Below are experts of layer 9 (counted from 0) of a mixture-of-experts language model. Rows are named router (the router's row for the expert), gate (a neuron's input weights, with its number), up (a neuron's input weights, with its number) and show model dimensions 0-223. Each number is 500 + 50 x the weight over its row's rms, rounded and kept within 0 to 999. Numbers have three digits each.
Before each expert's rows: a language model's description of what the expert responds to; "comes after" lists some tokens at least twice as common just before its tokens as in all text. This comes from a sample of Wikipedia text that the model never trained on. Tokens count by the router's weight.

# expert 28
What it handles: Titles, roles, field labels. Role and title words plus infobox labels and spacing cells, e.g. President, coach, Producer:, Succeeded, and word starts like ch-, disch-, milit-.
comes after: " |", "-", "|", "==", " his", " for"
router:454545465514507413417573506551440539443555487494476561480481523439557491434479467615536470519458582490452458497560484509555518376477504556447477492611496497451436490449577602554532485559448547580512478473622504555511499468432511560401489390538532518508558519523454573442484418495502456521471468521481423478524475427474494586572534516485512438441566468454513566542521455477464496498551625485435538434422547493545482507401597412523464496491445440534471544469517473432483489501457501435463475595445582510411558393517485564482626451465497515517454505530607545512469552511470561472474542475612468502429525543471572514392499511466447536493536414499460530476446506485498466483453
gate1:468462500522512551480573451527429660498468510574481475458461541486555553502514573559594523461472553473515485496498500477407515467502517487598529447468505429511427420440545572537540598480566558443428474492443423468489517384470474498523458411446548459500385486496448544446549532531516461411578488507564420478470565512572502475644589512512486419434494560433499483527486510447498490498496518432418381523492436462482489448466496498578576580419526488516490481522509453520480539586585513482541513594496505474511520495540516600452440454510386551461499541496452508419489478432552577495561466475615447479573585505562556524446511544447440442539530488439469592521503500492501501497521
up1:515487527456469501547450442482607579385420491403395497500470534430468500532551498374543528537524427499620496423569580504504427502572498529540513558493513535468564482546501496523538533473424500439468490540493483517491544413609460545619471588502566523495436602479563545477506482528554463470460455469432509519545447515508473469515562522486526458533521528499523501495469430560514467527529487512522462470495602544515472569500517574411510412508563591496386463464576473543435472464454516548510587490462522605553421506520543450500500502428555570566537472470411397499490505479532407444502499501463483451536457484517555513447535456511535448447411467522504492567345433484414525480419
gate2:484487495474576457557503500559473550511452469537521566613495568382486465471420524521471420482482493457520544504452525518418547499636478516472509473459471470482449517480414554470427474455425445475516456387554492489480601486494579512498442503426609539412516524516462545425442507511487481514487413446445504450499492470517486534490487485576532457536486475475472609510489479614518546511471484472525553510417574497561481582515570476581491393605528545535592543521500524470515539583533597436422471462473469564491493477510444463548494551501479498505381523498450508515450558448546424535439423511603519520435474370524570482353545482511437468547527480535489579417455516519482497408507
up2:558497560547452505474448519443539447397559514438464488496584446530483506551547464435582488542486492544557556518526486491489525535337571445538515472516484581545463438552465454493553462470528561437492544664387472472505557478495422463482487500504498529513501516479584544503507450505473557423546558525425464469474547525450534577534457528471512564477502585467556428514517417448462606414365509532589449454541481467491513448561450590518530514533472473538491413476521472541423550464435526578501476456421490586596406599476539527449402490494524539543486553532469476557473483529442404544525472575479491597450539560514381521476473478582514532447571513466520517457518507502544527536479
gate3:372520475550447486502581502351536437591437466539469555395464548443451620480597461502429625577530563512474501529563558520488492535503484493584484540527489519572491507464475449533454370500487479498471456496538541559464484448459455557497526342503539411625572555524563486516449410473473482529497438446487506502581450422443559542514514468538519467458452522534500472497497455466565496453488592537420462512488499509491502438470478506557499473528416437518500541517485484477517480499566531525511584644468568476494482503492399578460425555543536427470465463522501536558457498536487565445502474470441554598531501625476519522482509463507521501580558472427533504437534449447504538491465
up3:389480432408610483462511528584541448526476433520553507516546444492509404493466584424452391523483528562469562455557415339454454410516550511489494403491481414448424521532483521475533553498418441490570445472461500493418543477527553489543542476534424561423456465520497524561564501476473583534558434559469493461482399536456515549455468446427471385455537532567538498460505529506491532428467497502563572491593511396459454473481462536533463450455459525442491494500441428546534512491539550560497543517434434389500590395522544460505548510492458483441455479475495559507533544525527505402527530506535475443456453516521486431526428528489451493472493523439538554599442495559419452440489
gate4:578496645539516523483557538431503498559560494544547561565465505498537500456524578547530514425470569519456576511513487558479446581492534558460490525525510441598535485433493442482442559493555457455471509491551473494551522481529495455528548380482494449516559495520442470375425501556491493571384498482550469566468551494535457604569468556523480555532469507541463454482426498498494559441486601480456546561435476475472451509532575484499520499536480335609565466562469553481582535510619525582538489518485435576420453452605469523498533519444467494503438541544543609471526493475486533480511524488603475542466490449432472635410522484590556468465507554443476575525508500498522463429485
up4:525436519555515449475513496481592522446571435450489450430511468458563569415457571531531563517577555525516568535552460463481479535504456546492347450510485495494440506544518453563518539567503617503449571524465432498562497515493502507477638527509508521476517490441431369470492592532523568426473450483499529537587598535605474567538511536438522484399445498386506438524592507562514500410464463513395434547517540554522518589547541565467523409489552475482484494614518579512518517542527459470591575516498500527544507455488491562522548507422520460421547544513514477477497455473502555433580513534533509444485537477509492485527400438577472460473515466481385541533467458418458485407519
gate5:491446531542473409500521569547470470426511490471427440605530587494447526438556559612561504510381500506492576493574478475531578606538629473451485504439562507539577489511459516553503474512494509472517478508543561510518533524533473461472479551477550567549486594549514582417403518511456397516500460543556551469589510517371522572466551474497564426625470502469522582520498381500473580534430514456474444458513532548600522428411475435582451515484505507541461476524528482576470589507499494493496482536438569463494561557512404499496533460473522516516569547435502444530422483491527497464529527506517445549542522495464487536432492507455450494575598481417546563404416437540504520551521
up5:494507539443519477522479540468555535516513500438481532495474499554514549473494510513527374463543484510461495548475479457525590451472408556510553454578505549598538577529465503497490577512501496528444517528462473547405496524520519439554519571442466496502454498585485500619500414449517458472526460488519570556518473576447470391588520590510409558350486386469530539468431506473535483456445496551434530441566425471449545513621491475563495473515530531441512497438432513484522464534440444487546485508530562481420496601516619425517524475478444423438438565457456562513513512438524439652488409539405494520512466516546472426394457523429502440507502506523552459553462590522471470554573
gate6:513467471510462488536569479507468442443487532516557563526534587543528522550552621543523430482471478447521503472551500483510471520527498567482624410507433438531548434508530626516518443501465563470427523540547613462534439469473494553489547406625563546452517476523476437466378540525595520503591568524365420424479421482452417513514541563446514579600551566476516472461530533539565537497588508488479474500530382500533430523489472533592514498497509485427455448472460428462485513560559375431498473566527536498476512520514490497492477437609598472577534401472557536486480556478562503497457445512492530527544557454543490444442484536516503492501439507530510435462456450510465427517569
up6:449518562502523475484575505444431495435495487478512477513506509568415542480522462426508460548420511478529581473478446548549478456471433435444530500529379527564462506584522400477545467486583483435535473402518436445516557468481451457575485485469543512545464393482557478530537465576531524615428548396504507555596432576487492470514547427452471492543363508471486363572481538504475507524440485425549540460518622528467535463519493461494537572546425494539478493511454614527511506521465549536530430455477519497551550469556509546510573464498381577495525478488429580430459518519551463584454465513543634448471483510515496516405528551443488488440530468607434511460557460509445495471554
gate7:514473438464598482405512451467430548526514569526484473426547458427480433526543531601590555414474539540435555425446373446569550394506483429462440519499482585579436434528524506542506464595452518465461428597549583467494471527559488476519530521473420555488497465439536553579530502464530497496476512566506461403534417532468497497439545467591495451592535541521536558477497545493515497396535498481489520428575520465547477485545476451570493521475500503539480552481421524529503547531503494490557468584537559465580526590494456529541640404543462370546444556491519542466453589480435516617516505481433522503472449517459571496493478443497476605502447474480460504471533549498537464542432
up7:504528460485453605456514582581429476364492595579504500502538439544525554482458554428546555475421565489544412560425495455520598541539430478507544540465401454499434523557480446630513432517498469509453423602542462544478528579510509499522510473500526508517492600513526484476538415615497408474570460479504515486442490555434572479557424553519459511522430517510453506471455539472453577533526580498506484509424378570550447573545498485499508528487471468416555463533571486512606562457475537553519490489418498501553591471593502527539495451455505526472518467487464526524500477492406484551527540452447560627463525502582490442493461471595477571513491516626487533492551506492570524482485
gate8:465485463451493484500526525497466574506549547481470547432551490549508446511422466500494465561368540515453565524473533484657438539562500497512478493509497368541393474489477471465489521480435488592548480530540530444568510454620456477456493484599488476468477441579515571520479484505482432463508566386486506481551444570487557393531530483508485481454523485532567481460450405570580548610552516504561482513561531447455432424524563524422506556537460492563403469498608518608506517478503445490437366484508428485519474449523577448441462519528413527449507487538534453462470472504591542455474495507476518583436441500513573475484532498475486502376527482419408455439473493434426482529540
up8:536448554506510426401499492478590420582480482521548518565466527446503552590529605462495468517534519500560535458515512507472524472462530423501571431547537486487544468508553617469457462443456518423536421549491445574597408610524471537568457451533517454569514455417516416451431504496555469432561447440549554563598522531465543566441486543565556533584515470505470550476547528593547489663507459603492526370471509550502512456477537514540488508472469479521454564529455561517511554554505555484447582518499462527489474552540476492465422513453573544566494460532562481510493446501431489409546462464435595440563573528486551488430515519456471449515473493523507473461472532593540445566599
gate9:413478538491592511439530466554515513442557518484458468419461606516455557612515567539485494434413412491435431512446523473493466468481527537584579356625506506492518492527518533458527450500470496459444367537489467534481515480597514505523482476395496501541514474446551555496457433401449472480498535402548440486502437573512490506388608532511420497521529536493487565490483428481582587501431594555488495492519503470471577435471540434513477470452530468548538421418501485557469459516437468470457483551555546579469435469521577500474543413591472451495440457488431534513488594501429490482487509501543491507529479475583511476478542546472555424560477563595488609482550560533496575542503
up9:554522529586544463533449578574590436538460500534446582575522520485414533610483458516444516509496477386532545490497540552480476473415457472463520458497487482530536449500488517499473514492502540413463529394476532535605512585543504458492515522546470483503510482547473519618440519520385541480544429514479576436589640526505476516497475434547475508461453435538469511540428432545538459514453502441474434428513518525543482505458533599516614485557583484492445483591562561543544535512444384499517436477477438458457455540483581469475411515446627550551540542521526513448521428536583586450402460494585557527447447464429455430422444467464519534498495479436437451514481484498563457528520
gate10:558452468549589492539485594496452400464504511521497551449598474461408579588522497601420408603531500514441445532443457565487603476424489550408476517580440430444511477465584548529467556543568516440523527514521547507485548547460442529543525545529443549466514489525506483500489520520496549454427521537371479481500505416458408489543486469560494488513519502569458419554498601454436515497495521472594555532583466442557514507426540503484499540538502600498512495438440508467520569491567487618564499445533545562395514490522516441451553496417551472503482454423407475404467543513436495348440535483508548418463490501543468421472464443473492506482483485498495459501406468416497502512509
up10:484517522578549494578505513464493471489593492498524402524565486457481495551528498561465481392456555525439486547572467511443432501494542405599447620554542471479565574542508417451522513547504494469463516507494492563469515539484439460520541590527480526508475508522576437557416518538527440504422561507520461533504435530537469565581418409471474419492512570462560575503551496574457514551492510472400467481466425510538526403420520538489457553493493480480534462589457495453522502433417370547444512391459472498460502540569434456548572478469490494484457533496488454501521530503635417431506499416518544460459482471501420389494453578427398536563414536450407417502502442552511508542521
gate11:572483401505443512532542494442530500474512452480515466556491494439521594532485598435589534488416488436547530514541500482441541509418511450489455522482442495422514515405466539575490490435492441534459410496466548539481529482575521541437562358575504427500501565486506562462538432478478573487491499469542450546597594430428456582457482506514502452530486527536525442563487450561499503439525506419526420603422478485541487403460611478441477532493467522458512504505447496491449443512562578413567490437507434533476455414470472509493433519415452568512506467507575391616467506516475496505429514519450545514456491504438577528446377508482458435503445441493603455572468399505522518422535
up11:536475536490585499468478460491373605456477455534540456468584542527503511487428486492584554491580503413462474528467488432552477400556445462505548482495429493563452499569548481542543525502459502402465559522538550420516456474543569509459442548383528503456506432534465439462552531554577516531566396483446515591528497554503464532570553480588518594528494413522450498488503474431426513488552451495525501445494526476546556504490363455540444468483467478511519479426523520443460591572374512448408405459487427533422422609508464485568552518518563508507588495532527515459467585416534506531475434571500494573511570433516501492561534498491541510536537450521501609605509521485461519463451
gate12:459462436493488504428462500520486534442426517527446573463398384411546584528622514534493501460599543417457505511548565441494478447500487414558532522555522472527485544458397516510558527520496466494460495514564533536541467468552581619544498506513439507583488469571577525480505394531487548500546496537448502567539479521566475557510497562473554388472481419509451528477381450528520485509485463511445485595414530490531472534520491571527473528483435485615407577532489498592448507455508527482479463522494540479450532457510460503466448635461508449524517437483448591511478470487453572589548522520476642612594434506470556488442568522455457472575528491521504506477469517464568454595460
up12:566494536478521537540503462497479520463433433545597374503486459432458459561528505551503474568579598523474492459594493479438506425513522517516532355365466515459560510438386475512428625530493568483541589488421492521424455496449522442543553477505548485517416496517493424544515469572552460448593481412515493497500473546484606528478462513460506596491507472533438498525499449473468582519519463493510490476494499496485445459458408514536540556580633494448550598501501594536427520491522520520520583512415513592472482632545426459577447547493505456541557487539441483514523533456530458465385504472452459430462589578490448547455499514475555516514494492532413560521465493536517514495482
gate13:540525502537449478526509508398473567569517521511397451509477515488518551490501535544543540480476539420456434465577506484487443527482479417518489403559481509469520544591454402556569536476444436440527562540560567503523518510409407474596592552399545543524457500561459481497450418549556544506406482426571513474521536489464498536564536469470456454541499465494535486545562525496422425526470589438514438419494516577498470497474480460467485604516535570533524605568453548471522413485518464530412578516521545561450462474532371487459521477409480519506503545439450635493493487503622523523531542477620467569481469467501414505422559479402572496410544557490501540557463491533467493470484
up13:540535476537521525508527461522413596578481476445583519563540470525474434571621511528474563514479482446483485464559395454524515566479501548426503470475454503517501513516451463477495542517529425509488435520481487474528531521499450506489599429484535521487482536474410453464548490547482505416477478564484525527544397517443510430551487531532491472548523627525564537462551453557475622437514489522451554559581395480582471492408462413507534411511597484522499508438459432405375465450538487494401494542523481458554482606531517619403480557572506511472443522506492448504534523492563551433469523552484539470480534470510546537611508536516593527444384504445421585490577588526469532557542
gate14:473392538522569434518481518428527486514583477419410513437476515467544512484481437488471465491507527503476416464414570641526488534538517433530452448461538417491513488504628446410523506560548583452482527462557432565505480516473558575565476508583449493498504537470541477517453463457525406519447617456524503473430457503490602554460482456535477448477440511437459485465465566417528460560492431465392559472495556537473532397504521501591462466549466465474550530527455464496497511488445518556466491450468452423453572431439448494478521554540629508541586473420503456500507540541388528496452472422470449483494417524505552465468423571486410584615501519509536520433417467483496582505504
up14:486510495503515506492510584516511407547522511521518565455537513549472496459458445632490459483482518422473504534483531631512426430498543502502587470515524605549502508566434527486509449459443492524509485512530441558486471462461549432503457498525478490533515519476614414429563578467491517520478447450444479484500555446500452405523461434497497457479563417524488489476531465553450485445455496457409478422554495470541503425490416581481582561462498594443441542552487578497524544470523595494475690503466604428434561457443426483518421476522417444489438560454568491491468451512543440458502460491489508544435529542506449386525530388346485515474552522523528457537507413507494441528578
gate15:471492461481545508491447425466532504477553506561460473625564497506500526602485487517461468458481561484451409441415487506568465444509415544537551497496448506483496530455483447515544502501550482508391493512500491512533512486439377615609602494414489508590510575512514548591564491486565525494444427482522529513593415499539457509472489485523507477500468460525427487596482442474497491544549459570486570571526426470517439500537486434533548527576471519440410551621508500441562492473462488495528402508512462482528505498542439415536425488478513470539449432516406638511507646520492590485457445501513536551477511565459518520520431529489438474539496566440438509485434504467497432632379
up15:466493522523524544517470573510514493479444500546555499579440520507580555522466386521420527438559486432471542521522386556533522472414444375472483531494495624486510507506419412461503535585462471519497472470536506521475432434552523513473506507446433560441537511517423505433464413553527555503436468506633534475512445475543424495520475446568451537470561534485484464521435485533473537558478402522441503511531460511495544532435558529500545497458474388548385466473436508505512456352489501555474547450400409534520489552487521543503504543556523459396430417555510504394494479430495547570510476479534611539466430427569569452430510482407517573493500560459572475562566473540446518475492
gate16:531471527487504516498474513480512483512482479481465475486487510484544580456507483514542487486531530569485600521575461420448517460487532541532475419553469517497425517547489547551480484466490576523531479447479511453513513458471510554442495349429435463520541595520525471566469488553393500410450403427579387409472391497598503514493483530444489454510489618446484500532449570503546453530567565543584382446483539457478483603503568545545545521469490519532553476501486512503436528521402516546582516469433470565474429365485479498492608442492455537540508568598571501531426506515505508547481508585459481616482533490595379409434484485506468399488456411488464555484460483461487430509489
up16:440484556512427460506396576500558496460440443440556476479555512482452567502500483531440429509484505486504469417535475482519543536438522430450461554495437442466531485430627522513463377528451615411507576470515472514472531637540554428557505501571577541514474474470558458571550466514487496544556536547419480519473587462448411509514547447581498556464399460498558427537525471432491581502437515469548468494494563572551538477475494448525551434518494476511474477469452508380526522427477510442550545480503546480604497504510521533558522612492516503490428520469417466536467458489604588504472541509496530476438461478459540501583546503507516493487589450610518575399460363555477454514442
gate17:469479478525403496476550524532552544461491532551580540492549481502514552500462505543545529585450405437502421509530342487423440430477538459536539410514501566530518496449495602546449472528572529500478477505491530455438452532478577453563488402562457523463506515497503503546435423534498508497491548495541481516536561547445508563531598550569564594548491439446481543441502468488498458497495536456496385482640511473546482409539544475523507474527420613555534416464430496428580549509525477489470533495579517566388595536509557417539495510465515608484481523571576463496513609532501452581546511512573475492493486477491425619474361561487463490525516478496548589554526499537546477511525
up17:488522470533505514553525442490495480544458446447440422556496447434532412534568515403451475421569509507595559508436579436569519608421489508456413496525528493512528446467453495467525451438538504407500493525583487494488550459523536458464571484513496460558536534567516442560489659532517576470479459585468462474435541563535557504412470504450515513427445542554542542506444533578480634508378497474543502533494522542512480591489518528501516574468513485465613514540518464602472521460476491500539431608514500472496393521539400515478487553524551455584525475510498483573536511552570506425436461541410567573595489512430509411569544418514540502577495558545474433491509476549538444475507
gate18:543416500567446515466485468469422531467551569641495479447446408520527530499510384522517538539382443506475431464568447522511535447521465476464575497535417530443509465452528485496538563477517530474597520446593487451443503511587523553419505487507540517524539501473539417376442450521525471496545518554523413522534493471579476524549573517509472493510508494503616583530511490463616475510490467476453524518537506534475428453510400561414485508449529493472483516492473478405545565524573533439446459533485582555549528459536535541495539480505445471443526377560416523488532436533595484571517580488496407524426475514516438414425504582577588496557457379557557555452552518561519485471502
up18:518590589500455461582483460519502559562522511506481536526487383515530534398553510505476548439506455532566490438524484525456442466486450570449501483548558523469583494376535480507458472578593439472596518444540466560571507444531428436481529611596544461527547532467454541496441514504532390568566582547441465630535564554576474516559438470523510445456531517435605600581502456455543528454516587490643500507529387534566472422609438524463496455543453474441530496534504485471531523462503421563484494585421431517557562555443497497524450535472465531535470516513489503479502443470544496508532496573456475463461472498522463512436437494490493533458521486370513503455458574497541493519484
gate19:502485450610478444477494426498499445532494592508547504538451545510449415462561457459433524519500534510452440435576594452528407429522521521443490566544507492557542590501510569429510466457382507520525467591428534465524521461465516537536507515463559468552440536479484493534442538581523524440530488438550455493570483463490517578529516499514483366441555521521470471502534535482514537575540509517460565312467494434542463416452520512591648430504476472512412487554441505497465518503494538506434425552517628484478536494548430489476539324499602504567466447544533523469490513548485440510567441463473474517560515497509516513545525551434389444529487563457419476479530516528503553538476
up19:492464429496461498443517450503462537441605535477504482528530467491379544492503384464499538396560537510443443557408456483413512525519535482452492431534552503542522492513409538440442463500463515522614539476553453522572413527422412425541531427455479542488499475362543471465523489574509363554513515507464547505457511417447477445492513456518527564582529417555489551583502468426477557493495534503491585505508523512491466474524508492498517458536410552524485488450414558572491412544420459464543538445444486519634470497516497504563441484457516502510497429428503559421529418551526493516496548508502479484563571472500444487426544512561563497653458466449503586511472410557484421501413
gate20:540501542493505523462537521503549553488450573516529469496470559502447405562480501619555472441528481431521452597501507484573583539530548516541587488560407553507495498521476545446415526560517582524468460579543560525478474458540444455561486467499558535504526570536486539506435423499441468395522520468496577490507473450515525543534542562617424459506564489503498536498565488577430529610593546433469442536473496488495566487405556536546508471589474500556518559496565501523555591451421522425525439571587529491583415541501508499529547367513547512578538533556571448449509471401519510446517484500477529385392541458463562500532520410570488568521419508501465472555537428565440460476463
up20:500430498459563523480487439530489506478509462581469527405562463374452488522487482565534477590527413519510581497526484491507475553467535514589521472495589457548537443499445534538504482496476509480530411476404573534531515589494550457534555459455533460496381460560527467586478497539514565528354542548479591498530527517543484513458465465475522474486568405482510589609490409581546419505445507459551458385398483429451621518540460434474488408547503493447543496501447469566444440458458532515522414448564422472577435578553504380518469568511496456433462508474502466491520499496514433545495434522524477557499408501400522507486485488587504498542535535443463511434543478423476564459454
gate21:475440466537543539487515515544432479451505534461496538499544470454531563513575476502466523519445484519401488525490559598425512438399536483450502547468442479378452528584498574455575379573583521441537457436542601431450548514547502550496462414516431515555493573523426573416622484592433434592504535539564493580480456448419577511504484533517541505478547516586516493449471483487483542491412553511560476511458504497542496479474518405461472526578499526459479565474501540419476531454420530516458552485430557500410479445534470490518617496514506503525495422543540448511489582474447514420465467459572522468413480517522514547568462527456373531489481495539588525538498565458503448610418
up21:469482460597531476511577437522557507447528486491465482567469513521430477534413505516505657561572609537546498514489449546484525527461548455568519537519536494531526497539440509499437540549581534569507452543521511442531440449440455414492459515467487491507430581461475517483580444480667512495475514545527553469467529449495496510515435555472489477446493463495550498539502449479443517476534535477409498531620353551494465509521434597492479605522479487504460494452460425519486501513538498428631483504512509485549503450501543441492510649431450459445497528572525538539489501415570463555577565527506471471565505508468541391533473620545502442428473423365517502551486420419534505544474
gate22:545456513528519430525491513499461594492515438458507479490515485452494625570420503512540459551509529486582426582481490487611521455621420509428433518503577429514399449578568526405480521421465582503433502503464489548468443519454488580371419492515513562562567491559492549490454535664462474572535468506435527517474514488541547441526485498488518503573486490495552554554540490485433468473503455473570471534507536481506532522421605633444524467481561471478529484533517532461497556614536523448599491541488496490421537512563491473446447421525496611528467517656521540427461477432442515471481603415513524504483495510475462501495449525482470559456493497530482496459435443425476451510467
up22:506517576537493508569530483524577583499477569499503379513482515540548440411457637506489518519555547552468586493541442534416458455514539532512506472460534575503496540481488564487468495399470536475464567464488512487544401609510581545500524571473582479499577538485552477409460455524611490496487542469551475466438547489486592558434496473521509494508551441543517462442491500504466531483473520521559532492562452476502610459616481532523615430483520475514533463582494545486479489559601501533432567565504508456480495545417612374483524473551450447602524522504445496593551523476462417538540485509491497447542485463456577472513505525460587445387436522470373464541487524631514504476501
gate23:481500455513538470453506495468479556531552598426502534373493480424467496579462419512497485543523555484499459591682528463594547447436506551449494498529568500422560509520460556577470585488444492469600528540469487578465436479517441463485527427508451523477528509530471486528445522599519529484520533488533567450534465505487477530504496513505431408484508465516496410554483488524510560517515403566521569481464485519661487548504520521457391507558466433471472432510633599491551505427462572552470571545518505484510524416491552487470458526651449474502542449387490467478466462443462508541492477497539476378470438583427538570498514492493412584528461501457523467515465458553498539534551
up23:512455498531477524540428529467541453537493471474433467498500471556517427449519562537445574498464437496389479425464515549409508543479596416534558440529542484504577507507447428589488499523559472558464503580463473486586399484500556472630393552496556476550470478439465533504496500481526443552587446531551425434612542468549527536468510567514499523512566496552506540481596485549442490502382524507518481460463495483406479516511466567534488454557486584504586598425430491566472425604530503451534462474609498469525534481508470372483561519467524463494524476531410454528515475566563464452484483471469490471499498486601425427569490545423537418475579494422529525468521501578513441619496
gate24:487529543592543528570447546533530489487541500497534514577497540584620564440507433590560476499451519461455526561557358561565454528497558445499530416559434513411452490371463549570517549539501467465581511573434506494538485437457431457530529544547508505497555443496438436450497496563528536528581424464481495523556463525596462532571528493465500499500475593450478531463537440504452500474529596488565483525374557399475547536473545406473523553550427504511509431524524512506467544517529536564518520431533486531558473419405467613580418488500554538465476584470539481451455526526537479504450524488621524545538552538450489506445439414503533499483468572535445560463475530507564539469612
up24:538471507547473473543489587553473477504550640480498505580445489512536530435483460397481497456460564458484470580542517514443488594473564489477438514556484444460438407551529469513502530426481574537550530522518621539454467491537456559487555474480489387505564533514476416587495534471517473524457483587570480432474471517473443572468522454440502443539567573589578522431489513561549430519485515484465458436526595488429546524504459474512548397504530459537510488516545532436489491604477472401500473469501562383556545503497556502606538471528496496563473529434477448585460451564508427558456433426567484506563536415549464505477483543517523513520485380525404630540497407477484593541514
gate25:484495581549573449565507466482383450404478398527533470477430549572518464528554468576493526518618516519523512468497462464567516557450441546395498581470469556550463460490490469520576506436505573590511518510526589420500515539468508494493556469366545490412527492510397558523491539566489520590553538465497484522431554568501523554498563544589519536515566550471522470458530550435506506461412424437520467452543513541409503487522467531579451516470584545510493391483435445524491487548468496447509504489454446514492516423482445510431444538528421450436471578519595472509446512519405574558441408569537486532521552485513586473460494571499464417479515408448489490517538435455456480530638
up25:454495593510607498480565467558433560580526504470480412455462529411420617495472452527461497467511589532532523468588494529472470496543504478450457514451430435515478436457507481534573510451522503491447495472504577526582507501485452505560537509445537539470571671540541437596494496515490540501403522487481535504468468478524486452578492503428601583553479530568475498485587507399539494512477474435601494504482559496554478547407429411530582536449506464477510555522615425414514490509480466421430489465495513497472508419417427484458454505531498575380532511369562514455521572544495530462511543537459493493462542442518450615484524410447483460527549544445477416524484472531522474463436
gate26:491475450582515461524533551505541587543532473560496528493470536507477472486451512579535448546434508524435519504509583531494497501494518436481509457577452452517392442491504565595478515499510529582584544513487551571330535442531512480579562458574622483512501503592473460507493392611521554514484569484431427408534530536473524571396521557524510536451518447515558482458431518497503511524477524465566440479448491443471564515500442484518462479543429532434534500508563493562480515518496475458615396407525431502412585420444529524598426580549553483591452559496598494513418531510492426513549487544582465534553485460500473480394447444513491521509561471554561485455404538521530478522461
up26:519551569520572529600550571570536404565456509427480545437462576448436506528581453528461494552537543417495506470464469499392516612508448439572500480473360492544525499512466419528480466495524462466507446438505486563572553578510470560587493543407444470521534421631491540532507561479461429509536478504448424493401490485526570477476478471539526555518536559581520476477419399546543550581415460551517512432628531564449477505488512498511543595435488446471489604519550502484480522452591441564499618492489466451579550513448441440430563480526519531531513510482465525476520501525526486460514494452436571548576554500478542537580439477495508524584454533523465471568502494416488468517512
gate27:513470477498516548465541508545580475434496558430445568478483519396541630552409512537548489539524438482528471491539501561570555494479389531412563419524526481522485438433495538513443531502533472563520506540585480584521454517541547544451484500531524554526523552528562548488417568506461453474545442560489530437475501460424546437566623500499541490514546494444510418481516451577519559538510465440384457484518601506464547489522584499425548507448455464431404577476534451485538437409470496479457500548571638506472513501467509408402582476536548478496450430488509590454449381540473535484533533474478513563501519548470432435463572456576520524526544503580473551514370457440507475525543
up27:478485536432409542462444572581535598392471528462493521476495511405533551557515518593659575455454459524496525606485588530496513424479473502452384445526591518486465490526559575519538545526492577506470442438518605523515441503462470548409500520476512668512493543560515576427537431568510413555494437475495457523582453514438560546495515578490491495568493471432456510481507471566497448507468475493503461504494498501487585509573538520425572589515470473552464542496593473537480508454525543448503487555506517496452493463413451507421528509496416516448525479535549466490456516440500601543460535578536629523560558503499463527508456519530445425447495438590495453527410478458472458457521
gate28:510481540496540451510572466574475520472575605505483492496559528495489541485477471535541395500578587455482392497500567421540417412464389544414515496489535499391437479524498586450539478492544523564540453556552539484469426464471491512497494488450490491578494485576472490546470450523462549528476462525524483429493492464513543589575523409458464467534563457502493549476559498478450480584602456420578479469495575600481502439470543517527539433474559433423460479510428486427457498540453445544509525535509524458403627505573515401512602486509547559503485468511452421473508565429496607373441581435500517436472419525461542537475474562542580540501427426475490566485495431537468469490436
up28:442528608426517584539431499497419506523475557504560498545537586489487461511521526538532517522512418519401456470469506564437482506492474609541520510488530516587523455487514510433437342420510473572506438513552569483565531470518534564554520479419597445473482476517448461464549497468532536485413534473453630574436411409383495456508504545502488511472532489479516473532407517471485482491504474569471610519492553453490572502482387498498501485432482528562526532481538473535630499522473495521414486570544498559486510521513505490580522499529533491462532424482444527484482536512489500497479501534471528545585585497551562585644498567576600525418427536557534474472555540383576568462545
gate29:392545595476484442526527522497550472462520437531517453535456500476502488452517502529540466586495439497485512595422524553552507446539429480354473581533397499456538611417585577459548452521519520565499502423512503519441344485485429532589504519527534508529625486516508470523447482571517515541473510497422511499526530458502526490554458567507501520396466456466563539413496407523523539580462470562556417445440527413511470538435517424519587509430508449474483555408556466562478483412421440521516551558554546506499469492402498447550478545487539469554415485525517581530525565416502532463501494559511439590481461505453522534468553596514456476458417409525520503468453534535578514514486
up29:475526478513545501481594493539590467545470531470405511467437537468508493444475439491469557438380590506453517462460527621568459476533611483423451528445485494426571532474562566496503542541473485458513500513540587556410514470464570541443494525518523451487561489550474530510450450402492510545499501487406553502519347425473548551588570520511477529408449394537511633452460513480522530534556513573409386485470538550519530477495479457577529456521494455515507451519422415472548510504543531501488427577421443475453495503481507562489524460463475543495469442508509586543497515439519482431489546555524530561524518484463502520431477435435424515413528434485492354540468582499499604432458
gate30:446406521560640488520526592488560506526413467572473558433501379574547446477407494568548535363515574456514509473489528497433605496481520462544399464613465407462485481518410610441499454475507568481500556506587435559450438451451554564565511470548498512390568399421455506489539552496542505452507557502561501508530483430502483521515523500565437476508472458520480489424489451510410474494574542504567515556391574501489433518535486468506442535535437520536501428525421433594480539516376495486480443496506483468476495571493501455496460506500535381419491492472492345521495512527555546493512503503494528517450537456575463480481525508549485499598472530521490520509496519458524484503458
up30:487530592454604469479514490568510602544425524497369518533527571513483432568438598434500523504526443482537483473505443384540554531434512483546461528494532549521558482530474487528551533492509494456485618545522485530482526501415593587504520493530442543517489417494508383611519399509492567589590422435517489466516506497496509560517407545404447600498558545546539532487507578558467512461432508614447520440515462479451501525456464521585444463570472572578453657471504434518530499475479567577466491444545501569440451522497518535534493567451502444572551491534457528472493495529512526454548444513584486492445548403512495515434467492514521475532568478535504495495483553635487529492440
gate31:457504467499463529534532491486551582434609478399497439524580530477491499413552507501519487520508475532608424540531525533545432492465558492526553506520612480489501416499508422505470473476495613539509526575485500495510429480518490478566514622545536518580463517545551545481457485508478462523515470428454462430505472525484514497550528495525438475495486454505609509491538581463500493539517567408419410495346540534539530484542561564498567507442570428501485544543477542463556549636551504412410506539448545571501567395522559467545535496501562519499531471581497513476491527529594485491462542398558399559517484561463550475479540450520484414498546479478406528497431527647548474568391
up31:497522446510485419489481592499479506474525471505443531555488469403486422446543546598546513556600460415523524542567541463537602553513490391513504509558558526595479431555500495497505447570598501605381478556527482548503554542478509533504439491503487566482552507486467598534475461437515491522415621543468438447491462520601407584524559536476519456486429446503544485522429569569460502413460537469394474490491541355445470547503511490457532499464481498556507530470463579472507539493507495426550529522492450558415586499348500489461506440434501535519523494542549557513488529518479526461464502437517444510506500564603522395418497470450450478507463460468451435552458471456428497543403